config.toml
n_layer = 11
d_shared_expert = 0
activation = "swiglu"
normalize_top_k = true
routed_scale = 1.0
init_std_router = 0.0255
norm = "rmsnorm"
lr = 0.0058
beta1 = 0.9
batch_tokens = [65536, 131072, 196608]
train_tokens = 424800000
dataset = "wikipedia_en"
Below are experts of layer 8 (counted from 0) of a mixture-of-experts language model. Rows are named router (the router's row for the expert), gate (a neuron's input weights, with its number), up (a neuron's input weights, with its number), down (a neuron's output weights, with its number) and show model dimensions 0-255. Each number is 500 + 40 x the weight over its row's rms, rounded and kept within 0 to 999. Numbers have three digits each.
Before each expert's rows: "mostly gets" lists some tokens that are sent to it at least half of the time. This comes from a sample of Wikipedia text that the model never trained on.

# expert 1
mostly gets: " |", " General", " Nominated", " Democratic", " Minister", " Director"
router:490459424501577451477502473431499443504493546458518480449430494515530530553526539521515547416501463578521488503510520495550499469501453478509480509542527482507455461457511514445573521518511506549549483496478485444544542549518454503479546437452480493521527445471506502518592508502443522557500453481462463541502576498498481576517464504541483480529497500503505501552439547491528578474460479432491441432494521477465477523409458511498465457497552522435483503551517569550568421519504528480446525453454423472463476496567524532435481496543459552540376559574458521449521484529407523490471528512538506496490570533524478547518481528518501554550425518515516513525428473444526540493470521531458538483475446468556457486526544542568456473592573470537583487444467489507487515502563525
gate1:546456520418477468497479520470570441513462512518487439542468459479464561528478554486569575530487493497495478538477485482532456528534493529415463490505529432541440501435558537513586493486464489551597508533457493494466518473529530558525483556468470528532465503476517501541529516593467593453474498492468451514548462430531428515462513493459401552581505469500530463447566478471445537434463540416490570487561550488463459491468513495585425486483488577507491512460511558503532505499439499446411503497483458479444552511538489530533452445522524435495411495492522493511499558473473494480500459468471510526498502486517460518557498521523528495552519508580537469577513483552563539502480552470559487439520481461524465535450561482521524462496482513436502469468477521455583498511585493
up1:502503438438511569505505475399498514491451564532543468477538482468505550563527486480501561501509512501587541518494584508487495483484480508522500516527536554511406555514492533530566461532526556492554534498473454482500478543489490494514476557483574517545479453565446492562582464557544506524423543549408493553537465489524499484559506542521402579505526490478544430494492535474453484495449547476480536464479529472519471551513479488508486413481497540576510488537616475608548600459509527453424456452543540516484531523518443488559483411439554497529487539492479438502466554541452491494520515462505483513498443514468538479563496525522496518497401549505540501514562488458517492575451448508502507521526477481514462536491529495499517512534584539514512429504555501471436485510498495
down1:455437571497473471470514477518519461494421467510436538497489475488451533449566542503515555575527410528501456500500493501526528551464474437569462513502485488528444458560417503531470497490584472461483539549496415485529473531501532494522568552450470548528474466491507443492472464479530504482463518500509482532527481570493560471487526512474470515490491463487524453544588489498502531548524448463508508551501553437519574434567489518456542420498493518471450418535484516494524570499482455514460510465510485489510512508554533541460459429476603505478515492471502473555527484504442479474497487470501493489512416509534520518560505594510575463545493469599443492439492468546488388499478543484549443531509557528453467522552448500500634477469453454435478495482486451496481494513403523
gate2:504449430442475455563480542481513462421479547575549444498507492491455487494589505554562513456543497493468551473507516498553410519457394512490551492479488514486450478511525551461564567509557551513525435452503509529455494513479502486487511458533500456499464547519455507543484544523533422440515482509555492501566526508526537482482552544481525498522504550461564484469417532479482448502421514502560539555480539443490596523520494466488600556452495460468505466464584564484572484521540534566493455487472485507502540469521490550571450521473523522578478453461524569475453444536559493467580492458489471563514458550484534440559496522543464530558581479490545485467528512493390563530504571491444567545497559452500484495483485475467507517511503535472533496459505522495508459496499495
up2:467471464466541484522475402522503487558484497500418546443517498519466518500528533475489472502538548471488461489492485639491508439483440483535484495527482498508504484440517566497463480433497585438509540465449566520489601594528487510471488583538426518486512425500505538477493475513518447521479462542485473470460573492425514609477514564479480538493504418529474471462463500507495564529497478562464544505464525524452444519485486519487528457497472475536439492493508441542515446547462489512491479512459492503618523508461460530434525491553483502485528530585514556538509446483482461420493517549415454517503476474468557469481546501485570529503462500470476505483536438515523447513433498522533538533535543414624473453411490482522518541535507537541557539448527520501519529526490485
down2:538539566523465570480567548490460488414446510507485561488549539525517477513434511474480553559502467476498517563531440480459498473534446423493356540490532513436437519429452459504460458450490484536531473522539466468522479494472541497492574506415460444558490466525481503484556472465422564536456492518543507480462495545471494516509453428471470502530514471439512579432512521531621506480504512430477479497564544525454418472518467475559445456483470490502488551496564452533446469468501525481511480509505477483510543483561495417458510561520532454495565459528487498586479436465481510517506520451528503479510490590461470525522484516483439521483526489523504461567476530526533478479515478587561506472522567487477495552589475572453488558478481494492491490489478562417523498513491517
gate3:465511413525567476546486430464480484437392467565501524518524545535471483556467440504485519443561501499451447480552531486438534523534501473513509471505578541493514432548512476580546515457529481531551491609528530527549444602532521547497531457504459488470487484492530551497455482484397486480508512521489459482501511528512486613490410455461513489536430499467489458492488566504409438422547445515495462483526521469551491524473540566461471438587554532496525521473437538534489488500460533494513527528546510516488483514466461496531526492489474481567501519522455505528573498512534447483578459489577509472495453478547518524583461483530500448564508488463465509493429529438566478488511490502536487459502570497489498480463526511486517529545468536439536581504415563461538480528471533
up3:552414495515513517516479449480432567542525518503507509495484567498517481529523452480502510521555531494539468507478505448578431553436452482409510490492461453460492500573503463507525551508493526511561474508508531498551487536458504455457506462538513591506455599568533487565462453578482509459429520533555520447535472522454462501479470570486444501548491536496547471504558523505504521500512501468459560536583529558478533480532579534533497472496439520521497487405469524521494561528540477483400498508536481425492434519497560459455506519529570415530540504513474462548451509506484585475544517510489414511506455503414481552438472502494542510422533536528521588420534482489478451502523480508492470450418435526469500524481531498517568534504502563430465504532504474521531567506438497
down3:509526506475592513512502524521477472467559488444561479499545509546485514425459473570463475511585512477491486504367503491529497538503487519540432491494540551483577466575515461508506479518560484539581459483481496475544506505508506526504564579511454505518487494498446513473455507453559486526435563570450483493486500390461589432457555489494538469589528569525481534456433432549491502473554469503412512511493456468531542518502549547517515479487570521486550502427469541550531550586429503525477568552490518586495500502501494475489508499501454504489582457512498493460568539509479506541494538502511534459508478559563515441502519505507472538510571480513536498513504430488526534461484557400577553421481550526514477460464484494524511533514525453486527509466523475501443494439427530
gate4:503499497513557552466548478543487547519480519488519535561449498490497528532447517513496466441475474486436493582497499484551500498473459450503476457493569540455452487470491504543468459414541440489525507519452544459556477487490465476526534485478426433487492520528434522501493506502501490496470489530473512459477518515512563584503501473514487549522426441532514446526519562537551474478492484450518437463522502511489572489502495550521515461453545528464582456432517522584466494519431465476478524537507405571453444445465564466463590423553461550486542506523466457496488531518419471540524525474467519430538487535539427501549466534531526452573491592548549473549393513526448515518494437488520494480587575511508483556530602464483476486526551455521477458477531475532546424453566521
up4:477507527438532477491530448538494536527534521473446556505523509465509559519486543539492480533496489494580474528537494526535526527487544502488472563494467554476518559544534525490515475544472500509445502489506538470545520491540488487457494486521568493501453514575472464488515514536499547497440527530490513456514384525503525446435489477508490431452458562476505530489580515494536504528556520588518478547453475541561572523556554541542568528523501526459501445574548529467522436513517485514445498441550475520431575501488456511339499507525520439489473554495480455480473428513498455479495466572525484549460509517549489494538468524512493532495516514477499507544536471557496496536529496551495417512530562509458437465534427449421494483589478578471434411510514509517432375432542549
down4:538503568539536509529565513480416491479462504436487497569444480529454530532445479508470486514495484414571471520439478475522465459493525472563497516517484507463590527505430564472536490547513549424497454531466530475480452494518459430580470474502420482456582472473488448471465483522523446464513522455452474544504496504537504427507527463471490575440482472480478463546483413512484531463521544507502440531503458537527502498486433454544551537390454550475417441487517523461495538497478537494587577493550400462434503547549578470519440477488527425477484530490442514503494542439469562480512470479491473512510553459511532540494523522532527426530500547497490448501527491562559460525485460436549486432575432548496493488489468486487488558480519488520582508487512520518460524439532522
gate5:521520490483528465583486455503504532483514611520491509474551499475470496498514577547499567460486492544538489440479456467566474499495411475487420452579512518487533463609495484507551468475433492478508514530570472507468464544473523454539498536527463447509495427554483496578540465541531531480467500521491478516507527487529430465546504500505442510504468406474476460531585507532461496485515468502511467452559539454467469436439499449459543563515429575561594590513532473564552529478470520482457441488497553450529530502474490532549497547550482483517489510522545460493457435530546489489523550587429536502510522469510480479554480515476524449486536535591440514522501583484529496478453543527456544456444469476429450480475553448498522510461565547473514524523530400496543534487526491
up5:483470441560507435477532584557509461480437475480447494557471520491484457539528520504450498567539542541542484549543531479530548449540517442450491561507564486515515457508465457506460527461471465506497439476470499518504530478468517512467506469443459516562448545442605529500433493503465495501460489493485388488466537549447498549454447447530515507563569549492483528475458529485540490366490494488475470530532449536492549566509525434459491485513500518463559527431483500453455542559494415559515523502529440528515484506486554522581492495448451513443536445498524503535472503539442494442592549453519435573517457499463443551557557543473552509536485433453523443486452471477519471498490515485562434497528591494505587496512477478511508474524462437476520504482518523448460522473536546
down5:499452538472495514544469478502463454504464489468477502462552504474477495492557563550503514472509508488627442504503499500479540494446438457483450562429562570553425530474505438447521447475612463484508550486560534570492440486484506452495465515512554421451508465546497465485586463518539532510446517539454456490525505480530472547439586504472466501450472535505589488524451494440512539481526468531495538466542574473545452410523535506431544471424582578471545484461522469531498528527483529481464483538549537488533477495543529480551525523524513478447527545471567501542498540440465479474460522471526544544532512513552523543486520477494513552401528518554442464492407464502497402537510504510512521447508469510554513460480583532510494509500543455491525482503517473424566530444490487
gate6:491502503475525577476492475550471581479470549490488470489508502582492575449457517507458538520533546506494558516548471526594481536468518576515461463530510523479429398502506515458514469580486466573534469505466577521537474503531432565488430521490502502501477468569535468592522471477535468446480440526456546483522470518473492474447520475527442536578485521522513503518504542464548540497508389493454405464471531451485532513543496491447444463496504517472498563519546497553483504499459464485464495519524481454475531427480532461520415488477449484489525490488546479447516482577518442514445457515551434525506446551444477556489423497479442525532544455415476554555419506509489455520413482461524520442419511484472547517479520507434512486522517491570522522471458475484547577571501478
up6:543504473517529454548482527436459510524474553542429457460464470604488514477539495528508517522499475420473462545535483627486539453478563483489550543522506526470555524457491550507547572488509430487498516467472481486574498525536412458514459498410492558469553465489415505449446546471477416417483506516526494552485482505507564461405508496501539472520468476530486510499487484526498596486497507513493560505468475505502454556464518475460530468459493510487478540462540581514529557536497493544522484486545498521418515502454511482526497479526515505448487400480456469466527469529553431412567476473496428504468462529472482472519494503521549411533574512536465534506520408476446519513499578460493523514434561503457445545457476529446479462507518440536562485447451522487558533563514479
down6:457422507560498489563435521455516475486483515584439473522501456462491499515514473516407487473489506498545516505472453525524466491505495424534520526491526509536510468543604530535517443490508496486502466503506477521515429485489525496512411546491516567474543494441489475525538601538523480471488547477461490560522538509516480534473536535474510468564500488500417473499470452535470402531525555508452462442460551503467496529497515499538482527449444495541533463429454567511488479404444504574581508448492518538449495478474501435539486483560494483471437585480465488434409502544552476478461484423440469454450502527443541483537500491522518492517475534594427528458517514442410567528468512503473498452522489502511503503506496432557604461517469408496517490539514539536487431450571485
gate7:524521446492553488539506447478548504433470545446536434494482498517483520542523602534461503460466527472519494550497509485536496501551385541441551476543550514445475432486511476464559594546496460517538493535471473488502556489466508481445500494452484483553486504503505494404460471533471451561431532480519494491498519493599478515547500502582524515513480466479405508557477521506482496478497448500500524529491421505448534477500450525541546540558484500510461538428542485438527576480474525422484469502530482481473521516429514464604536519543497477412457521557446490549565530503564491556535464557596489516592468451543481530508547468542496560504431515505472501540488469447460549539523523543451534520471458522504472451430456519433491531526521423464542538476454493428467528513534527
up7:529576506434497505505474521482386566515563538510511463570551556492510569513495471465428567563478526550547501529565467466516488533583511530575538485549471477501538515507491469456408535531462513538476454512492524507477464485512522600518515462496522545515494474465527552489500544478511507450495425517508507538488463518454435502417416467429580522547504522484478507443524491485536385387564493497475501500509523493497455531485509472498413475521400578489504447527521536592518455501550490552498501497400519396555503499477456478543527486486446548507473487431516470494481385500512489552493440509497502462539501485503460561486509526477473497459500491511476510553481491505522546457498475517527489469501585440505432458522500467528518504484452544451562468488486470506438504495474521
down7:439446517542561489527567449524431508516521519509478510552515501500573508529505494525439533534500480481464408538448466488601585402454597427529479484480507515458498548512491476477509521443529472527527456505528455586550484495511515514528473494504433540452538517479491425497507543405534465426472485540521577484490505485510512499445501484497420539500520447468484500483532484519536547524524475468531571506493513539514551493440441579549476525494469474512479565476532465581470493479456448516472576554503445527472519571472466479454488549471477510555507469481537511525466468481513450510492486444501466532511549479458464546540509586517517500502484523575434484455550481501593546488414441466539494523543443471486477511504529557578597477436460458530518542493548509488519516590562511
gate8:478521465477593467514512451510537426470499494549429442521486473466468537529540527467458564474476556524510546527518560455592501544465461505550478505523445452421504510536510511546473533485553507492579498535430486444580485536525404549572445522468530511400481543528483482477503469463491539536503470544499493392454518507438536521525474494484532483468509584508421485463477461528508518527559500543519525479519497411506566540489520538498482492564529480537530459425516482547499460468540461454442458426557534498488570498507514511407558509547485521472461504503415495419488490482566487484491476459473492503521495533535521494517544486458527514488452569503564524499460455456560481467513446434509471497428471457478421454519467492506489508567446531573507569537503436572521481528493483
up8:455496505523570473508453434437521532513552481483512413532453544486530493446494498534472466578509536477467518488455427472511512469482523523501423475561455463536453495509462504529545460535592515582535469498474452515413583539479439464458439482537459457427502472438457524522521492496547513514392509539528447566516555507555547512499556539518522514516491472490494432518552448511452497424510510450542481468521480478539479460478545520551509524432517527453570509513388614469531553471460559504522507450496548512524507526556504571527563530473487537564511519530440528462529486567487543494400474474508496498542488591492556503493451502517456527559505515443478485530464464479506455536492470547471448465496458515520437529516520468473513488504511503485446434481527483596462456456483456
down8:524521539430493609556514476485449441546535490474515495462538527527503472541553424532533459442554527514529509562500512410483522544488530457523501503549517429496482524518491535463456535485527502537493475410463461502495541497461486528453525482526449526575469534517585558482507509515439584523556514423515515474466482566558517510468469530492396390562510460550480460542541563461493465443504506508518479579496487507487447524502530472501508474453443497522499538534476451552523539498477545429526442520484484476439475523536488521510523439536472498464422515497441469519437510477481453541444487469504507526484542503538545469529473566556488437510518433526558509472427453610536554496453440423525491476508406500455541505492538601462513510502484532547482474513473508441508534492426507
gate9:467518476502475457493450524521518479483474463519490444483489507496432494533485495431486456472523419500452465511512532443521509430489424522507540543536569506486455536490474507447390467466399472546480560556455502588510533492525529492477456470483488467569533514488532504469581516502506478501466453524534432506494570539503436545502559422491422429495486556468563484527467519473462575493534493462483458515470506486497486540432492556470455456577525488463438447491515531520566482489535538515517508564448486549563442486514580559508536567494466450539366542439504481533513484512505501494579530513503509500439497523482490517450457479500475481468499504577475510432467501411464587539450505479492530487525508446496478532525514520539518548502453505571586525506439426479567515443530467
up9:511475575467469478525561449454447452466527513512604479533455518502484465469514495496508457500533462498497556460533475467556469538417513531480496579540527480515602572577517477608459543554435505566480549520444489525572475542493485431567419518479538489480525531535534523560470507531503506476478543489487524480554510482519554512560598484506465582468484445510429403560489539518451509487457509483507492524505489473538456470489516531467505445515507462513452475477466558489531490447422450572465420506512541470509548539494517530490487521460460519570405504505493477417520553507489523545515523522475426420513507510551422515528445472560471510495461569560532565513469447511427530497501482539502475543457524531447469548510501481481521502499569448499538551511499481482474440482526533
down9:577527514564491520478535511508436537558386535436481482420574478529524506466508522514454458539454494505584573546493557424417528525483486431488525534491543447543519509544533452486492487587462438378475512491485490469521509531494504500540516447469512498474573467495535493455520477507527483538522478500529489478488526452515495452553569531541450506527544521511510545560462527551492478435516426486496509509486512518441483487504481484395482504514502462548516516491529485400444491518442475528509529537527481484457547517479573448541492524550551464500484435473549475515471523484520562449417584443466547501504604498571490496481487507523571541486485516515573472486462522527546501509554474418471506509496469516492562451478543488496514414488588511542414557487562472523495471479461515
gate10:495518492481481427591551454436417473493495449486518498469426552464449538498579500469493560451518462519514476477509482523499471534501531539541491491527528566605527503502492484471538505557452579528526533477448515507530498575502525463513484513454485443585475499570476549493516512480535487535542525457494523528453590503519544524440520405583507501461584421464545515479495509624476464499465469539506585520490480452493498523499508537467469538517547556464500493610441504524559467529466563613521494537534447478519575478501497522513452473539462489551478454507443480485503514510554539469506517503473578446491504450512436540524514496484516496489489481516435490433485542464492510476451452566549517492472458516526509468517520477482501446482540486562549462444439453488582427467485451
up10:520516507484520510518545493513539463534488532494479459453550462485509456540450523492470444515533495427480524523574515499542472455462548535468523565545513555488534481529536422527525441495557570501455513461468516471494479408526468546515525531576475461509520495555513567553438569454521488440459499489470504526461378475453476496525553474482502535482514548534533499488498500565514497582542527434497547550483480556445497524538482530455495468519531486485436537517464533470449538500556487513522454464555466498493577460498404515447515476534545476440542572488398512442559417469579460544466520432453525557495468488469591533451490517507503425499579469464499521527504465540530546509473444511534528494491509506418561533510497496487543502439458482518469497477481596559529523411511574
down10:494566494449457520522481509421484456454531555534422427553504529462492508508450556457511575435545498531428557449539549535479552512464450497473500477523494390470480553493502517549429468467551508509455467468492523535520481560411487510487486494513484509518593410462512502490521499521468463488438478560517520533544465500400473553493454561501456523527471486444454447527484443522506513540569508562546516498489547480516468497479463479501422504485455511560470533484449519484524524619480519496534496505504524490493534516483475537458489487503521523490461480493437467588473417544482520470516516524496522515455493453543424440504441531492537487408473433493452466516436566489475522458544530520440496534526485432471453477468507583495537471445471479440558469429477517459409495487478577
gate11:495423429526514455532460527515497476460488501489521492526580483531482507510520512480537523434516549475436433482512541520477440553527473500432500478473477499540476502469493528505511528514495559515496519545518557574493557536516520478532529388397473510503500442545547475517467424469528506537511500475492502393544535508468481510508567471588534493491474526520446502525483510556480522451469546548501490476441521448482425491446532461475529509441510483522516516515523497523523541476479460506492492485578459486498495470427527405507415524558484547461514512526511565459535485522528467542555497456418428534490516534524571487447538537464489526438457513561505487466514451396457520451492515503436484410465379456567528488501416435492537481482470490463514506480535441541493517392429558
up11:476488450436430494540543504462497528484446525496511482531521516508583450552567480557508458507529486430417548564529472511551524550494496510512515499473551547503599471474445463436471424514427496532467498565540508513501514438479567478510560435587510430529494481517472524462527481544509504513541520509497491553467492514544499383451519535498443453511483543568537516495523553483541558415510536487544459536413502527552520487519488514528517489479534532493524482545491453469457503524470525526475474552550491497457459478463452531490479490415471464496528411466492477511456542477521497542477483526546470482578460463516349479484473430572463501524569511538423509459478521499520540487501534548495540528489553546474382484505590551477483471512497477522582482520490504503431467488539485
down11:492561511526493524470467484469500533512589485470567534516474530476484477467440491527501572550579506578499541542473406496476464463529533452522438458489514571538464528485541527496512483600578535497500511433559540436467568414491429510508471496551488507455490567490428504445513537517464499540417550495512566537447528512551513495513450509502465505553576500430567460504443506500497452489514510493492565389506488457540458491510479494493450503462525496477597484536560552531552524516511507553469423547461482522450420450565456471459514459511507475518459530482545498483506464507549507487502533515436445502419524547482516529538455481535552504570471474487480437479474516514460531514513468496522519538460499451472549546510479470525386496504580562501502541477544474443533460440471455
gate12:519471479500557459511478464493552510574565417513525448461501502477451465536511554508534481457547537541467537488531482553541382441509478541486553527534495544472555506527458557499527489476510499493527533504487489541520446478418488422555477528545413469427496530592499507482537529528513491509503436447457547491447469495450529534484438482460478504498496485507477460540550547566514590488532416595493453441509475430448410453490445442450545435498505544511508567551510537472518497499533522503545523503468513454576521505516455515529565442542545545558461588520522459481503455471491532577518503534451468534557443564499426506433528468529445463527491521527543500520494465466499532501438532553490503570517490546509425501458471547523512521505478462543487561530515494519460466447481431
up12:471490519469529451532521601499482529484510539531471503462486563471509539540429501466529543502474486460533438486525483425495535439478513530457560535451464529513538470401508371481527504500454474443410488461546515500459423526596533488486538512487479516575510543455530438499489425540430475422527513482573452459493532467518484495520436473485553499457549531465551442537539499494510479485522510478528583509484570494472521569482543582461525492541460449511484475550524425449510534505589501458491552513513487487520496445529410495458469534455544445522527553546534471458534489463499465511489479535500507472501541527548477549541509480529585504526461474513512468539496535542486459551477517522511457490546522518529534491542461470483500436452478416481538473456474470390527526407426544
down12:489509414467524498515540520460468558499536421512513471476487503630475482467488486463508426487538508556561504480499485552477568534553472493508523517469527463498455433471552582469562495474496501579573448520471429501541536508483570520517528522455522487435532471496460450462579518545466443484475475515456500506445533443538488498492442534511587443573501420531477535489526510444517478571553460477551490459507478461483482521493510523522558509517513491569498487562496477524455546426416356515501490531505549503514452520479453496513510408532497531510457525459513511450510532521473482432472493526513513549499457470390447500476525482431506503468471462458443483483424523448475422508502516517537503504521505426514473458464528492491574455445513512471439546478544436558487533525544473
gate13:542543535445430450504515486482522523386495542472424498546530548491484531484504456461506474535474519509503547483434471476569553501545433475514491561493519498516427474447478489542468522462531501563515518509463511459508502528571432498539498462456498571501470540472407474493448570466463556517549530547528522523506511440473481502483409461507545501494471458536516506510491540565548486429506492451452574563494524473502519500473537480486441461526548471392550460562510556474588571452455511478516524501544512531451493482533458446488483509437458527574524516472519566475455458529450474530467509541530466532437470489469457563476516547473512556458472479418515551462538478511554532542526451477509518495469529570470442460529495506458488479450494424567569529466464405474489530509519605
up13:512440495539438492424525480555493477489479562540493516474517443453446526446516554462495481459473562526448540458498462483504505477467492550531559495466532511534529490452492515453565575507529508499533554469504452523498448512548459433445514503528424557470454449568512460500509551484513522486594513455503474530492476448458512491529468501501500479499469481507497478559489493561473524519431547543448457538472466449490462539460495491526382378422541511542491417500512464494519460555557495485434471554600513550455490513531461488501543523477581566632415509493475424572528488516508475465505509467481479459458492523510563510526474529491557515510452509476497480493568462424426503469525520515466452524513446528425458517513485413530456475458529483470508425465492468435512505508475463
down13:541499514467507531486523489501431463476499554512556530489465550469523394528433486489508491479533459481471413475440531521479488499449515501483555487490528557538553494455512484510530552578480488464486490524503451506486553554533495563503408506489489493461562575525500610469511515501562512495464584472475419529457490551495520542524451495502457503459583484530544449515498501514531508469474513497531485536586466444501520566543482441516491515432540510567462557447423497504525524516468471558492504493568510502574448578503448493488510517535525568499561551527465497485504510457552559519599536547489481428455547507413497515564510564502533577532428435425498517456530507526456500541494577498546446484618502546525502495492488480523517546510509480453495482440467536433510460534438491
gate14:428490511592503556467546425524461440533524512513446425505529478440478533576567513517539554532462476489571475443502463486500547516524500486472426460469554501521469558466491459539524513490540436540441446535490472546431492496513575448420535509523466570509521444492467451468526506509511465561490471518492462487538491405523529473503501531431469521459466359496460460556561463525546502507517436542502402498399480530502483550539489451479581490517449528446505529452527487519507449511579486497474481493472547523538503478469541551438473493492514489426465470492496498537487456534527581508375501472513500515585469471471533488474539495489492482517544507505502427450503489494511528556533501468485516535473445467515453468531534470599482495463497560496502513561567466513523535552486498
up14:482460481446515471434449474485542507525442494562376465463532523488466523451565456555502549482451481483481529456525426500494522476462518505425488480514467520471554539506525493459591492546559484482418539477529507556450524513492523452524521490541448521543485467499599566528526479555462462465382466489404487455467529498519469450488513480543467546524481454473479496514540541500564468538507496487547542494435515466481498518585520478439548523517441487588455520464453458569524388494440497484533551511459478532442550492462471520516496481492602500543494511461493515470468463552493482529492509554457456456576539451412500523458514478510507475478526504522558472532555500535420541559499541556519504447514485573546554516505452532530487510473467491451555485517518494503469543420452461
down14:526467490485447529475539500417460534559554462542515512460512449500466527521443457496476421492490457455426496488487493491472482570570512538460498527545521527411479529458506449543445542379506542500535464538476458515502431538520461498497457496503560441529487467559510439521518520471558457560463494510540533475499507560432472493525511481513517512460494482475493496490493570530482476483513506593513579523475546459544511516479486501503516486530544550407443498485516563450403520444516490489530493467541550541535495500475475509457498424489502547468502480430552461431494488513429438484488481456489491515503435461535451536453490495467544488525486461493562402525536496531497481479444422508512466512419467511380495516505485553544469553489428616442432487496449415546518499470526460
gate15:488511458465562484494468517444433479514506515510487571461480515479496492528442530478495499484531467459502509502567548433514478523541426486494530389493515573488449436413492420463526528535507479454490507539469554405488502491551427501449519543529475492515529477468545547509538506529458505514503499506518463514498499483512460568520496547498428461481466549474541547570473577486507426456459525495472536540476534555473515484531484526442468475565595464448508560490588545461463546594540533441446525476489456582472418489479471508502502524571479470538515518476475586503501413520384465502438454486514512505511485454553539501518453420523535496513520556510510461496493541519529600447511494441523591500555475518525489504522448549536477539528555498484518500504467503457516590478548527
up15:491521549453472488526549401459454452553444539498541585463493494497502489480508434500478547526505546492464511516511500531530446514514453522463491528447499481454529549582508532492431464496454529485462476509516500600511511511426565571526418509457483486454412526549447480547437478493513508477489500542484543485438480507545498473430469511560500497464566482509477464481457466530440541500555488470557525507500468420523490525529457553501526586502523501438513450462489487495528476506452552515494535453492540442510565530498565501459470457514544486471466466506493472491462597476586476499450534483463475534473453510498478477469512532577408484481489495467549527547497494493457501478432447566500514496538453414596513456587520465456468494476457516594432493515458505524510425508452376
down15:499520522514557433516512513481395489453535463512579524494463463508522453460427492521514510513513494481533508487574530462489504493539511600529490576571503474506497505463468501493471589530483525584484486461496472477448480452464521555435466532478484435548451553515508414511468444472514394517497514481569504556501456529523482459480437532503516491448543460524523561502516547385513512448506505493556451431574474521477412474463478465519485541605505504491517441550500416476506527509509459560526497504493477515498483462457526546524432489506531402494483481440534487486520491509538496503446534511535530449526468448444437573416496542512478570437550419495526427503489538447508481472509485527502490465531467454491480455570471516531569521525538529473497556463507526516567486529579542
gate16:491466478439560512532526473401526470543474443502551459562505488453533521511476494477507517523475510569412470510475508537553471457482463466472503488511460449446485436508543529527517515512480517490461505579546447492581429456525521463460473490398462466460509443497521499475500479462462533513486525484494547458417496474499524493432496454507489468457406490475509485491480473460473500487550552527530501512517468530490502447584539500513444527528467466454473473523512469550436506511523602480470543505540463495523554464470443600497525559554490545479408603475514552486497530535465482543479471537572521527505530511540516518422528446588446597511495498507572426460504526519456536462551509543425529510488468510480508401591501432506502503580532503520502511484527469526463550499408519
up16:511446535486479438508485481561576527414489507515495550484492523518512518509457485455525540450485496467549511444456497510440434570489466499490495462504529486496517580536451495493520456582532488458527431470519462509523487475522532446520403552484508449508513548517540542490461514512481493501536443472425419464467518497541581489587510460554461508421471605454508440502518449485571534470524530503514538514486507459561485447528457535502450524541491487496522447531526487526506527499524408499505489464490505490466497558512429526499475456547480538549513497487489503468476457498467563576446457513513515583536409535570499588511471445499537562523533519445600483477527430534496535536501573447479442485465448538503490559425569490544530517590486536490520541509456484457562469572440516
down16:510509455553445476469573517499514444461519463501455507473522543466468448515401517485487473478447523487479570484463515487529444466450477546479449416523482518448476534554479528475453562453517484507491560510515553502532547485496460563421535492464477503571472542602496435456443480510505515485512428500455490503542520514538597507494477574501474532428547502483550498456556459556505492495547451504482494583492497501452502549477549574497540523461503482523527471573542547523507572511512583584492585563463434611460495537514511549430522484550511548546467468481477542523496482485508494486523494547528578477534490594524481474508429495448455462407529517490441448514465506544529480442562472459521495591456453506500510462503469451474453496507500464575505485494479519467517541540540520
gate17:505538489535465474538509454481480469536539498438520486541547506494437531545546547451547568421488486499499569519500438499539509528582521531476515501521440481524547459486484493522512571432456554482519448485503510486513532441517506467462570513564574442506488541507519501519444589459459504557531449565531520518425593503532431569482538523489544542477564567479423468498457539510497539545535421501526433444463524524550485540509430508491449491507464562482569553566401472506436471505518522501499506510517495504511515443476492498434411555550515534521475528486570520525532504521565504613517570489495456445491507549511526511456478497456433529474503534500510515512511505493538506465516530522454534481520420494531492492479545574542461466559519480537558564522602472550557507508538536
up17:477562522464543517445516542430441501505449476465493549463452451556535469578486492520417557554571446542535505528453394507494434504508451471471465519522495448494456470516444529372483470534534463557534534513557542471495525596535536498456554483514493484519452513518508450530529489456559511541495587527429537482511481510450513482512467486530409485530434494486539460503564530475552461461545473482460469519530495516484440508494532481490545456479528551480516502434456586473484448534516487495461490533457520430423442477468507527527481482454472486502515537586431434494515498490472518520473448435442491494501434491533571502551468459517525469515557472465456485494430469474524499491433415486461541514413531494521512484557484414449498540507521449472532447475464438510453536534519474
down17:506565504541557499482493464539391538508519524461512472448477415518527451570483473557558537526572443455494499523505464460495447512506509526491547513495541425469493543493475434462491492514502492518556418502502533491557491569441471471506491514520481513480440535554473456528451469420441538449517487593528535461534494528469520531549525509523485440518540485523563429507603473412555560524422514575483524462479527459502531484518431478457477396522481512502476537513513521558541479424480500547433486457489432477463458487568505456424482450586515517489487556607496488519493434511519523455471492464477454519481487538520496483493536483534460525494515540492463482487457499547537461498443453467550501570477511507462460485566435502540562547453509482464480492509490540521561470527393475
gate18:554538471556477482471477515476510525445415505559430466595529505532480459511470481453479518500554544418457428509459515449553513493534533521514514495506467540478474565502542449545463507514449464556463533518452503495441500486541511551490516561569455474542518524489516499529522493499517470462492580491509475537440435453471479489542517483526500478515526498470436464551542448487484529515517527477488411555502569449528571524538452494487524526471447591569521382477538511499585634480485504510462461425534474575501537518564511452446469508510600501551447523505416453441459556503444476480596569534485502554506496521483480525564546531568473463530465474523474521514524499581497520487470483528523505476528483506476437495500426526473481480459511439468502518480439509452473485469484541
up18:604529525521493515483494556526486606567468534447527492449515544479506439527543493539508556480534480528504474540495472567483506526462505517483508538543529574520496559459427544479549460595495501457505470497526559520494471570534442449475495433552476544540516557515529553464519454488548537530490443550515512484515528544515529473429479446414480489439462495467613523449532493491520516476460463497558497463526498415453514539483486554457541569531489570510502486488452561484449531502535506560493425508531501471535545419495474500561458482463496558547498525429548506530508507453493448535480514574533429481533427532458501513524490512509442498484478415534525480581499559521530478503512469571525513535471549427452501459444496569524534524501512448485567398496538530551487478495545542
down18:493471511468483487554469532433519560518542511500444516541502528434455523414415466469444460473509521473487516475437464458490436486469479510458507546499557442490494558487467503521448457515576456564486470429555554479483538502578510529511423488502516521443436534507508547504479529533507438465567500514511552550531496548459422619493560597536542441608432493451464490507577560393559444558527515476422489494534475501513513518513520496586490525455479480530559512501430483507495507538499476527544470513464545500520474538459471482492514497513470572559468554444466498525519495507480480468464487482464502535527459516526548510458442439513520515453506479497561531463542563455463522445451459519475595489451510479406551529526470503501520470485470523510517520536464525519441483541560461